From a checkpoint of a small mixture-of-experts model trained on Wikipedia: 1 pick a token.
Below are experts of layer 4 (counted from 0) of a mixture-of-experts language model. Rows are named gate (a neuron's input weights, with its number), up (a neuron's input weights, with its number), down (a neuron's output weights, with its number) and show model dimensions 384-447. Each number is 200 + 20 x the weight over its row's rms, rounded and kept within 0 to 999.
Before each expert's rows: a language model's description of what the expert responds to. This comes from a sample of Wikipedia text that the model never trained on.

# expert 4
What it handles: Function words starting noun phrases in running prose, mainly the, of, in, by, from, with, during, after.
gate0,212,179,202,217,216,202,184,168,190,207,211,245,189,186,195,229,176,217,208,182,171,162,178,231,239,176,197,212,196,172,214,165,205,175,199,177,207,211,190,198,175,205,188,186,212,198,163,196,192,206,197,195,228,189,203,205,205,191,191,198,238,234,190,175
up0,182,213,160,197,167,186,174,225,188,191,197,176,204,217,169,204,201,197,202,219,188,222,210,221,233,200,224,215,207,222,212,220,197,199,182,177,168,193,204,153,208,190,199,199,227,201,192,206,213,189,185,218,197,207,244,174,228,216,170,202,197,238,195,190
down0,195,198,194,194,215,211,195,188,172,206,205,203,257,178,178,200,189,215,185,217,195,225,219,186,200,208,218,191,192,180,226,179,247,217,190,189,209,233,206,175,203,208,214,197,217,199,223,190,191,193,168,178,171,196,203,190,225,202,208,198,224,221,189,203

# expert 6
What it handles: Possessive pronouns and ordinals before a noun in sports and career narratives, such as his first goal, their home, final.
gate0,187,197,215,197,190,206,210,191,199,193,191,221,221,201,187,217,207,218,208,184,241,186,186,207,219,208,193,256,191,229,217,185,221,201,202,170,233,211,190,170,181,189,210,204,213,204,174,181,213,196,122,191,215,218,203,218,191,236,199,208,188,177,180,200
up0,205,187,203,195,203,178,192,208,230,207,202,204,222,185,186,206,224,169,208,221,192,192,191,229,180,216,204,211,218,207,185,196,213,196,222,190,232,203,195,188,204,171,207,230,196,208,197,179,210,195,168,177,234,250,214,216,172,227,162,197,175,183,198,158
down0,153,183,205,257,227,194,193,246,199,184,163,201,184,236,181,188,196,231,225,189,176,202,205,213,178,181,218,192,196,198,211,182,209,201,206,216,197,215,226,191,198,221,195,182,222,225,187,196,173,206,195,186,223,210,157,204,199,198,189,187,197,224,181,177

# expert 7
What it handles: Final pieces that complete a word, mostly names, right before punctuation, such as on in Hendon, al, y, man, ently.
gate0,226,203,216,213,203,190,210,187,197,165,175,199,218,141,209,188,185,210,222,204,207,198,195,199,207,171,174,189,232,206,173,227,193,196,210,201,189,250,211,203,213,226,179,184,192,192,195,201,215,223,195,195,212,201,187,229,199,170,181,199,193,186,181,221
up0,243,193,216,176,206,217,182,211,197,221,193,204,135,195,215,222,188,192,228,220,235,179,198,196,202,189,189,184,185,188,223,189,204,201,178,202,216,206,212,208,205,234,217,182,215,192,182,213,183,202,207,201,193,216,198,188,206,193,212,200,203,249,188,165
down0,203,218,213,177,180,197,199,222,174,223,245,227,196,240,251,188,154,227,197,192,172,169,155,199,209,162,208,169,174,205,206,214,196,212,215,199,197,191,233,178,177,171,196,195,191,238,194,181,192,188,225,165,247,201,202,241,197,175,214,206,220,179,178,217

# expert 8
What it handles: Dashes, hyphens, plus/minus signs and joining words between numbers or items, as in scores 0–1, years 1940–1941, and, to.
gate0,211,191,191,191,198,199,192,210,183,219,200,209,215,178,217,237,177,211,210,203,186,222,196,185,209,192,201,230,234,200,250,193,205,192,183,222,200,177,160,206,145,215,186,170,217,192,190,210,205,230,218,194,174,203,188,158,216,209,206,216,220,179,189,209
up0,204,212,180,212,197,187,192,207,222,228,195,197,205,240,168,240,195,240,209,193,185,187,224,178,202,149,197,246,184,232,202,217,204,234,205,212,214,200,187,230,194,195,210,184,193,178,209,193,204,150,229,223,224,202,189,189,196,206,188,202,229,211,215,203
down0,216,203,257,228,180,213,188,210,191,231,185,160,214,208,203,175,211,186,218,217,171,196,196,196,211,182,193,216,189,227,196,169,166,201,215,179,227,173,213,170,211,245,207,184,203,197,211,173,206,223,214,220,205,218,219,246,225,159,207,194,229,208,187,254

# expert 0
What it handles: Short word-final pieces and particles inside personal and place names, such as de, i, given names like John, David, San.
gate0,180,137,196,204,199,262,209,242,188,211,207,213,195,186,228,212,185,192,190,204,202,193,201,225,162,214,179,204,207,216,209,219,193,178,219,201,181,243,216,260,217,182,189,210,198,208,204,211,240,218,246,203,220,211,187,201,180,210,192,196,209,204,204,196
up0,202,225,209,206,212,188,222,164,215,203,189,189,206,219,212,197,216,201,194,211,230,222,195,162,200,200,211,196,185,193,199,186,214,231,175,198,206,198,220,149,173,201,195,186,183,229,206,209,175,197,207,199,191,195,228,169,257,179,199,226,191,205,210,180
down0,214,179,209,185,220,163,217,187,197,180,208,129,210,171,184,215,195,171,225,212,207,184,169,178,213,165,206,223,185,238,193,224,268,203,185,167,170,182,204,193,206,173,200,206,199,228,198,186,194,212,197,217,208,172,249,229,220,213,213,206,232,218,202,196

# expert 3
What it handles: Bullet dashes, line breaks, colons and field labels opening infobox or taxonomy lines, such as Phylum, Country, Died, Coordinates.
gate0,187,200,176,181,202,187,209,197,201,209,227,246,169,183,195,216,203,215,203,172,210,192,178,193,214,185,176,205,227,200,151,198,188,203,196,194,230,221,215,195,204,238,224,218,188,215,206,214,197,211,197,204,211,204,197,178,219,184,233,203,192,167,191,181
up0,215,180,183,188,197,230,210,218,205,214,230,210,189,216,183,186,202,202,213,227,194,164,203,218,210,219,207,182,190,206,211,192,210,190,169,193,181,231,205,191,189,233,185,191,212,159,221,205,197,218,185,196,196,159,203,195,173,217,231,246,227,187,199,211
down0,198,189,195,209,183,176,189,179,183,161,199,196,179,225,206,220,236,206,217,190,194,198,202,177,181,195,223,214,222,228,200,186,167,198,222,201,227,211,209,180,147,212,229,211,202,184,200,173,227,181,177,179,180,214,189,199,220,211,181,170,209,203,183,230

# expert 2
What it handles: Short consonant-led fragments inside rare or foreign words and names, such as qu in Tequila, ph, br, ch.
gate0,229,207,194,201,161,202,195,204,200,190,240,198,205,199,206,158,205,202,212,182,203,221,161,193,188,169,212,173,165,182,194,178,210,194,172,216,187,217,186,210,205,207,204,194,240,227,184,195,207,188,184,193,223,193,174,207,196,215,197,181,206,178,214,180
up0,233,173,214,162,204,223,166,198,227,222,171,186,175,217,215,216,202,200,214,156,240,227,226,198,194,224,222,174,204,209,182,214,200,179,178,202,183,208,208,212,218,226,210,196,210,231,208,215,203,226,215,194,188,185,194,209,198,179,204,196,184,194,204,196
down0,228,185,192,219,202,176,214,199,212,196,225,187,211,175,215,197,208,189,195,219,187,199,217,242,175,163,226,204,180,217,197,168,219,220,216,209,216,200,190,194,201,198,216,221,180,233,198,159,200,220,230,222,189,216,174,188,223,172,194,214,197,164,204,153

# expert 10
What it handles: Opening parenthesis after a person's name before birth dates, plus subject pronouns and verbs like was, is, He, who.
gate0,182,195,196,176,186,217,216,183,157,187,197,181,185,225,215,242,215,197,214,201,216,203,187,205,214,229,205,192,202,204,181,185,220,194,168,206,178,188,198,175,193,143,199,207,168,181,209,189,197,200,180,202,204,229,205,176,173,196,209,216,206,213,186,224
up0,171,181,198,204,224,200,199,162,208,232,200,204,180,197,185,193,194,235,162,206,182,193,181,207,173,222,170,249,243,231,204,201,186,209,220,199,171,206,214,212,173,238,208,244,201,182,208,223,198,196,185,183,219,225,177,217,222,227,202,184,179,240,217,181
down0,224,217,192,209,210,214,235,217,213,187,212,220,191,201,245,187,191,199,192,172,213,197,193,184,217,210,212,210,185,201,198,225,193,182,236,176,205,201,218,212,203,168,184,224,175,207,208,217,191,156,196,204,200,223,198,232,162,216,171,176,183,206,245,191

# expert 5
What it handles: Nouns for titles, bodies and organisations, often before of, such as University, President, Minister, Secretary, Party, Act.
gate0,212,231,222,238,195,178,157,182,206,195,165,209,178,192,185,190,142,205,198,203,224,179,211,183,217,202,185,233,197,201,184,229,201,230,223,201,195,220,207,177,196,240,199,199,218,223,231,218,201,199,247,179,211,246,208,188,206,202,196,222,195,218,180,221
up0,215,246,201,164,180,237,196,221,206,178,209,211,233,195,220,215,148,220,184,215,191,202,194,165,235,190,183,167,182,205,197,183,217,186,198,212,207,190,191,209,202,219,211,193,204,200,223,185,213,237,197,215,208,187,140,220,188,219,199,185,221,173,202,212
down0,233,191,169,212,190,210,223,195,204,167,197,243,256,229,181,184,194,164,207,189,223,219,253,217,215,200,178,188,165,179,166,183,146,194,186,177,248,210,222,186,196,220,229,222,224,193,211,204,196,201,184,227,189,188,213,217,212,211,244,164,196,205,201,191

# expert 11
What it handles: Paragraph breaks, sentence-final periods, closing parentheses and == heading markers ending sentences or section titles.
gate0,213,216,205,178,192,242,193,200,188,171,201,228,187,250,175,217,202,245,220,163,192,217,176,226,214,230,213,187,204,238,203,197,204,161,232,231,236,210,199,191,155,199,248,242,206,195,206,180,200,193,225,231,197,186,190,198,189,214,192,208,214,167,165,227
up0,173,185,183,205,197,199,201,167,206,195,219,152,201,158,216,178,204,188,164,192,195,174,205,200,181,169,176,203,181,165,180,194,247,213,194,184,152,191,221,184,221,191,184,159,222,198,184,215,199,204,197,171,186,227,152,204,209,225,200,188,203,220,207,204
down0,153,190,208,185,219,217,185,164,196,239,213,178,182,188,187,179,204,199,205,187,190,166,181,194,171,215,193,195,214,205,211,200,188,196,192,217,234,196,202,169,140,181,187,199,197,183,188,202,196,209,224,221,201,188,204,191,207,196,163,187,217,201,179,201

# expert 9
What it handles: Table cell pipes, commas, semicolons and opening quote marks after reporting verbs like said, wrote, called, stated.
gate0,214,204,184,214,226,243,197,150,186,209,163,218,189,207,194,209,233,198,214,213,195,177,192,205,180,167,183,229,216,268,199,209,209,182,182,209,186,215,200,228,186,222,185,195,222,201,198,207,191,202,179,214,195,181,212,216,188,226,205,190,215,208,201,226
up0,176,216,182,197,174,163,190,226,223,194,187,205,221,179,232,154,190,191,197,216,223,221,228,162,179,222,202,199,208,169,204,204,237,219,239,215,218,179,195,182,209,188,152,214,189,215,184,212,163,199,238,188,196,213,202,192,209,166,175,179,182,198,172,223
down0,205,208,152,221,196,189,230,211,212,186,212,195,221,197,160,184,211,200,201,226,218,194,184,219,210,165,200,206,184,212,201,185,164,170,191,179,229,193,192,206,208,174,182,212,224,242,193,168,206,186,217,210,163,192,178,219,187,178,214,222,206,229,188,214

# expert 1
What it handles: Digits and number words in counts, dates, statistics and table cells, plus nearby units like years, months, half, 000.
gate0,202,187,176,213,211,187,215,198,156,208,196,195,205,207,199,225,199,190,205,213,168,200,211,223,240,218,190,176,230,184,208,176,192,194,220,202,212,175,164,202,197,211,164,194,206,193,200,179,206,213,201,197,209,196,223,189,207,196,173,226,170,169,181,205
up0,193,201,206,199,188,210,202,222,229,214,200,209,193,195,166,205,183,192,181,213,211,218,184,165,199,220,173,227,240,231,191,213,202,215,164,193,174,216,209,224,198,185,205,219,183,178,185,200,199,208,196,218,219,218,191,205,190,215,217,171,221,235,204,243
down0,183,180,195,190,226,167,188,214,167,160,190,198,179,197,213,184,185,166,212,216,190,253,245,228,199,201,189,200,173,205,190,214,221,184,188,189,215,165,183,178,170,185,206,202,197,151,160,218,180,202,225,208,167,192,174,196,169,191,194,179,175,192,233,195